Weights of a small mixture-of-experts language model, trained from scratch on English Wikipedia.
Training: 373M tokens, 6097 steps.
Below are experts of layer 9 (counted from 0) of a mixture-of-experts language model. Rows are named router (the router's row for the expert), down (a neuron's output weights, with its number) and show model dimensions 192-255. Each number is 128 + 32 x the weight over its row's rms, rounded and kept within 0 to 255. Numbers have three digits each.
Before each expert's rows: "raises" lists some tokens whose logits its average output raises strongly, later layers aside. This comes from a sample of Wikipedia text that the model never trained on.

# expert 3
raises: "\n\n", " He", "\n", " In", " On", " The"
router:143145132098127120136113116192139147204094114150153086151171131126123089174101128106130086180136084086116157029129138086079112113120128170120070084151143160148100092144143129159152110105103170
down0:097130130121093104111097122143115177137107097172121135155123132094127139103145107176098189138086127115164143111154093159122116109150147149068142130087112114136092134142147079084186139152105160
down1:093129184116178154134104226129090103169125125119120163116134117129172140144063138103170207128151033157129174148116138107173150053132106141177107110137108102138118121126108142107111098169102119
down2:145137119121143094108125141141218043104159067161122138189135180137143113124148106140146125094165158175152104197122073139155167101137117167121139086131132179161179132082066117132147133092090142
down3:117128123126141082201185088168155102078093133134126072158113100107137109124083152080163154130129119137081106118131132115150142180095104127074115157089162064070171148110221054131148150101071176
down4:109087168114149099147106140143063065128130126190159149092093154108085125180118084180063113170150173142143159082161090175082139120151118165085086109129093084132113104143154118169122171137147154
down5:135153161135158133154095127130047159126087090135123120148091120132128115153101051152122158195147104097158117155087044146090103132150163077131197094133147084142162100123063142058148156119121099
down6:115086126181063166107105072129164074148095129150139131123081126159220070104157114148120112081105134147107097090102123071102089135112123132107143158106152137100120116202116123151132120166184114
down7:109159122140147177117135131119128147107147133057100123083114080113143146162096177134119147141119090114172086154101131109188186163123087110151147158174104161110173100121120169117100170140135148
down8:126191147135106130087110099077119119123129103131136168148145105077084142105082089156162141140093170138118139132071123100042125133138084130123184148149186100096066197135158159064130138180111120
down9:135122145198088146126087167031148170120151056152137117093122085086100184119113078143094126126149176178086211125121071145113167136107106151145110163070102106123085152100148142059152089153148164
down10:117177121177123174097107183137214133135187135155195131175099135118149157173087113124176114121175096161094115163126124168068053121140139175174170147126150118124123208132145134101121103130087152
down11:157146084074212175125151163107139195134093114111113136052131118127072123087100086170119092102153114108142126141107110127068116152118114104129128151147122102074127160109081195130074077137124123
down12:071106119189166116093147149132124173147110145120129151117134117120156114189110079133130087157165096108118149188123092137125147124134061148089143122093121125109137150176126115156094082141165144
down13:096168151127144132103148108105129104073141104153097143131114139121080156124087143196125174061079199104090171084152156113110091168138077123189182158120184052148180194165075150198153166148119119
down14:108169162148115111152121163132133141118125135146134118138118105147092174123055145145109155110095118200146147058119063122141166126169129117062109132176149108182152129105124138107151121166149139
down15:131069119112192128088163102120151173151228116158133139164163100129108064162074107159088205107093152127151123143183067108123185130157117117120101143165100111121072155160103044121170098109139159
down16:191099094126124127138114145177095112147106120094124162104053179129132078118097099139121166122075136129176099141152113095087184116098123062181078114190100100109148082138180140074188147135136112
down17:172105137153117174068119206148139205116118191058166146162159116067101156085096115165143138141149183093108108085184135107150081127098135119115106116133140145111196108139098151122127144117130151
down18:132074097128156165091100116125144102153129126088140160186126100120103107133130130156110119116133126109127128112176136140114153139130151064173148105126076085125078083135126136153129088186127109
down19:084132177151112140202101091139084171113140175127176156172105136113106099064180149139071138120165123178150118137114140163181121126081101112149109144153180158111123171094137156117167088126074186
down20:127145119049139108166148066161140151111180160170136116110121132087116127044146096119151111129121078159091141176102128147162192109099090128134125102113126120117169144149161134121111166106141125
down21:122088111187130246103099128165111101117134086116151070134090112167150149076149121179128059103088163103092108086063144121155142134146072150094166176226138121162107147148165150113083109147119143
down22:173065116160166131061169089115138117156069167129180103096208089155151112132167124097186123122058156145170114145209190115163144122135108075163174188196071113139128138131147124130108083130112164

# expert 6
raises: "B", "M", "ear", "U", "F", "N"
router:138149153143120118086106141127212117115140133099194148126192168123136154128102122134111115148125141120164147083130189113137066097124096108140096094144159135118164165131070115130163137122102166
down0:153171201182076051090093144097123009137123093173137135101084065135161157126137186126109112141139112133072155138154136148145148127143113083110146218084129118152075133120177164106080168104136135
down1:141170134121157151109148126130119131162147147091145087090095161161141184093106126132058114139109159160088133151156110109098094112102123099089136115058101249126119154139163117160162166120128157
down2:067157127130141199131178071137214117122111159093108129133125135149126147141120101144114205102132130086115135138165131114044113085174067105106091068168098152110147100145134163129117174178163105
down3:151120075125099171106102117114166138104139095089149094130143142115152144078188107104083039100082154160199116181149130138099109134083110150127116107113167117174142148151103136146152108038114114
down4:140110126200186168131133106161146112199111103138148117168161149152127110120126113129162092116124064102138074152147114091145077103130121078162111145171129124076091129081180099167130122129092122
down5:066136086123154116108126113133139149111065165118132164116087117101081092162119101172113122152093179156107135112130177110132081135194132107124124130092075114156142102146160127121176119087151124
down6:107145089111108134123121090168133110086108172154102085078088105111129191117154150137088111144127133184108106114165125156120133137135140196139110112136083163111076125062122171146113127109108056
down7:132145103130149154110131133133141142127152124169140104119132170146071156127135072103117136134153167109161134110123139138169121120151099087097132146132172112078113127153146155130113117133154159
down8:143142134122170124184151141091108169151135127151117141124165141151093189167129110133143081179136149150065137101177144086194107135130129154163149185134133138080165069135101164139186082155141173
down9:110090145144140137144088129169108117111123166130122048115165144131136146139105129139157124132126133157162045146151112153114097165106131115136138130155104131078084111070138111084171157171055075
down10:130099106089094130125134135152117127144121126084139220181133080153150116122155070048134124106120118173127126143189129103154098147073116190136095145148172087097154107105105124108124128124096117
down11:060085171116130165091126152111138093110168102115116119155161139132139163118148098121161121090131102134110107107178101138079104192131166148135099123123100153148137100141130088105132162180087090
down12:199161108041128077147133102124086181123073121133153176141122127078084092166127125125123054140135136149144107115096142121160083089124127120065130115098109120099136073174108111139171160202133206
down13:114139078103107063121121097071117137145154174140150102109111109156071122128119089200107167081103130116060131162098162122132124079150180080086168131159115148119129167144151175141116083147038138
down14:119149118157133088105144149121120134120104105100126174085074124077112144106200140095165087165165144097122092174087180117156138110106126122207131076136125091101169098123082083042100162130118174
down15:074089120098134107190101169130144124134175174111108167151150096106116145123143141151125161132157149147154150143104156106141102110099108126154172151138107080126114135100123122110141151117148129
down16:104132137140143128077137116078105137155127062183166136126157150180136115093105171135178132124161126143183135126175095123134094143143075161158108150137170112165115140134153071122115095127111125
down17:115122126112110093175130164131064082096130185146132112091127139209075144114104172135134103147157160117111115160060164111147199114105150119160191104136101178153134130119112089098120078136119097
down18:135102189170102123105170148144141070115138106190126152131154105079178126055155116149121128146139150131123154086137097138108179119155114128188102147102147149139122104195097090094106186149118145
down19:133112111141080121123125095161097080129162178083084082135097122145130138143217141184142097126112074145094145129165151164156113088110125044103138122132129171123129134150162146132120118132095139
down20:111142117135108118126151111092107150156129150105098103085181145104165151162096154137126174144130152174176131156134125093171111188200115130135122113089109122170080140124125154110148105149134131
down21:124074140140140082115205060061115039093156100117157195140103094112113158201156101132130058116141049156154081091079135137190171110118099138156113154079127070150076110122147151178207133145122135
down22:163169153167093102122141108156165135108153145068112146145130085107109194130144083091104096143140118128164152125136110141166146175116105137100121096119120115119092099118132101118146117107073186

# expert 4
raises: "id", "\n", "\n\n"
router:117102126092183101181136061189145110105128167097143181052129181114153128160195138134114156159107132093144136106140175160088094064146122172163063146073021087151091131113108120071117113151162132
down0:114107142115145120099140094115156115154255161043139159154087099129103141080137127142121133111135091104161036111080065163134144130146157175135080120087168143177153155117156117125161134110123131
down1:137140106063131126063132162123184149163137157080134149130111162134082174108142140112123045133114080218119108163133138060185114131099081163136101087104094086052105118124173120107096133142103189
down2:103093183130106137157154114096084150137050138142119116157189115066049121152133131098089140186152069120127136116093116142111103126137167144135118135099093202136145134136078095164186122156106131
down3:115134050090080139093098143155083152067103135094134116146113095027120110106127117125089098079102088169118135164122075139203163094127090154143185132171091111087117178148103115158176126163128102
down4:154132148162140094152115140146139148152012164130116089129187166173124112126177140155153143138143112130094096156131145093189136084195165167136095134099106120092126139149144123096156159115159105
down5:113161121114153089103139102170131176144120095142123111133084129095119145105148139125109170131147147073162144170157145101136122085061104184127139134123130087085191158140126111059109138141135161
down6:081135137105126098153129082149159065143072158094167044086160177139131088090109130136097129135103092079132133135129168143134142176115153112099151131141157110071129140144191130153162107151163096
down7:063071127077130181169106118166193127147118103103137157146177204135110203098179135108061088115141123158153115114127098114086129144158161118149072109120164135131138106151156113126161161120151123
down8:101136111150116107132136086111154136175196068161179101122143190086123119125135014142128132111139127117120157155088136147107161115113123173166138143153139066147152080163146104141151171140177161
down9:092119128170165104101175114156091058140223115176098129141097064128128100083154121160126151105079119110080121108085148130149193123107147165145180117121076183129139185147158079089151075187150101
down10:115073180106086154116118146150141111130067096149048099111150157100115195159084131102108037087144093170093111084107148126130065095124115142145168100084161100141097131082160111167214163158128131
down11:117110106139130177124116205113184085098113144126155142166092175085104087118144106122158095076182197150136121119104151139141030104067102167131114135142052155138159107125123136105097087165134173
down12:114150139087077072153125114132074084105095009106145143133127154128135174118148088197110141133145092113159125110098135099132178146093092160110098063184190084154083078141114108089175117114128149
down13:104166142152155142133112112163145130132104167119139096159087086145077106183067115082111156122149196120141177139129134076109199097094116146192161123096117117144093110116109138097125098139116108
down14:182085135132133116124129044151114141095165084101156169138141108134080086098085129149136085168073130147164115136093142133148120140080147108130163173138145127093166052183164127117099150093169153
down15:129141150142137094162138098171124122136057166167124111053090149115167069221109120119152145138090112120055123140139180137108158105064104120174137143098126080121153057117066138135094107158138101
down16:173171111108128084130097176088126105066181161135162104154140109195181137152203090119129138080083077145116198160132145129146100152120126124142099141085176158074133116130147139136120125077143138
down17:158140099107110163089131132122203131167078068148108195144128133148102186153062160166073102167086166122067139149135152027195092093080135094147122109135137158092146190124100098172128082150100147
down18:118161179157079158165098115117104195138103117131185076168159124131100122112108152123177151149120099094121151132116092129145138151135141173156131111154139090134068148150135111179158092124086207
down19:164111143110143049076156144153160125147168126172121159078167121093162128082128112152129199134139130193118126133124133138170170047130163108103130093131086056124160163127185065123166124109102135
down20:095117122139151125125100112135087087154101151128108103179136099168114117117175113136116150115174090093108160131118171142182181132140108120051166113182106113144161089114088156168090170138121070
down21:138116086138101169113137173162099186085115088132143113104119110090113082145136077092205106096179146134157136150044142112172149153189119138123146095111172127151074116109057096106154146126130134
down22:133100107112147102142153127123126183132133140110170136121085165153102104114162159163052113126063158139119153115157212127135113120138091180157134141124146099188120107137147160130182139144032140

# expert 0
raises: "1", "2", "10", "11", "12", "13"
router:179148147139053096108139157143113158120123120093141170083097173108101143164124043117121170149144110120134154138159140091124134147122161105136123122176093075156143101120109131126132120081095130
down0:130136136102150113151121110128100198118149104078131142154166145142102144165128192152141101073130139137149106128112099091116150162146092097145087120133113155159204106131113071096102134170198100
down1:111138146114126117119211132165117097184129096074200151131103159055107066162084174057102122162163103160163070117206107144091128133138123114149166141128177100126147163167063138069100111062148121
down2:162088128167162078135128151120146133104144100105088146143150107098128105136135122044149131105181127111173140152096132124154124110129163110179131154095131141103096155117129129099162110137148166
down3:111157153119141125151146139119108128093111175112107136124115138144118152105167080152118152107130150172150159167075171181139169165086044213139206150135103135188166140148112105125103144119185167
down4:090152193179199160092094120063137154106150124155084181148121120102134096132153139116134161103135129097070116155100115099169155103150118169103063126125150122091146172100175114154113171196114141
down5:127171165092075094081166153143151097124183126124046123128118186139114111148136129134139107149097182125168114108118185146133058177105114133124117115147130113090165074134186138130150068131160089
down6:128068142114159119217123140108157087121141099152106104206118174158140057144080166139134135132124103146072102167152134150154189119137146106128141067167224102116121137094130054076138103122151093
down7:152123157162166152119169136164115117139134140076121105140172100091144163085183124098110132132122091110116122116114092200110154112200128133058114072112140134109106130105157173084141101137194138
down8:161157143120174150169134118139135122047083133105179140175096127176101120113072116107167163145160134159135121158168108169116137077135068131101134125100103107130138156146113068145137133132119095
down9:094095166168162153079125130146072182141155148110159047153132128142120126115144092152146108186142079105126098112127096077116143173102111110124182164138206139151128149146200121108102081080067102
down10:114186155099108112065116094137105153097139148111126165121141125087124140180078178126129175110136146141137142086138136097124134142111141097142144117200130216106139150118111126066111116138131143
down11:118117060156144029130102132193132104178110165137111131156092118110124055162101122154136062155112149129109114107110148118146129102160116142096220089125140167114059106137119101113112100173103206
down12:205115144133134104118137142119180170045130150143182137120097127147126221129171111206112142158188098121149153109182083077119146129077203105096081141121184121176144125088118101156188159142045105
down13:119095097146117096108143078091055121148159106153175166138119117169150115181163090100143148108141082128105074128111140163040092154200116134137142146142115203133144121089187110116114119157091099
down14:053113108157135157145144135175131082142120120157124133166144073085121136156132053197170120150160134115152085103091118120153131135132079093140108111144134139159076102121088145181155121090120076
down15:159041090099085090157135133135140134164130144124169160134107149101172056099092134156150101150142125123092117170090134147069170096110107168119144131141103111112146141104156127130163111107136150
down16:149120150116091126145170183134115159064116079129144147107134123131130096085159118168084114110155172100097135100161117102139152172164155071159136134153102134115124132056151099129135124110107173
down17:148124067112088143129114097133145148145143187144133168132173146151146141128137160136126119159189159158119087109136109126085146192123109108175128154118167143141116149140119141160145154117091178
down18:126135105071134094185144111160231106172179153156176124129140142137122128120104119102082178129157129111098109128048135093165098072078184125111142137144156183107098100136173107093120162113136167
down19:093086127108087121103121203171097071145116097179125144089141087130144148115120115160109119192144120152082134135067086157125121152134104186048127158085134137085061113109162119102152123124138156
down20:162074098094112125095151157126185104154141115121101167083107110128136127100255152123209119141158124172165097149126131161144153093138124127092165121154147164085148084206132084110119159159131082
down21:130095077107160097132110117141120155105141176077129102092141113112094124168115118123166111151118104095137101144127150110096152138123140107131149157194107116147129104076126136097101092113135160
down22:144087169094167118190111149187091128100079141158088077160139124113161110163113078116100134112116136082124107141144047166119146179119093135194079127114119134105080116117115117117158182167163135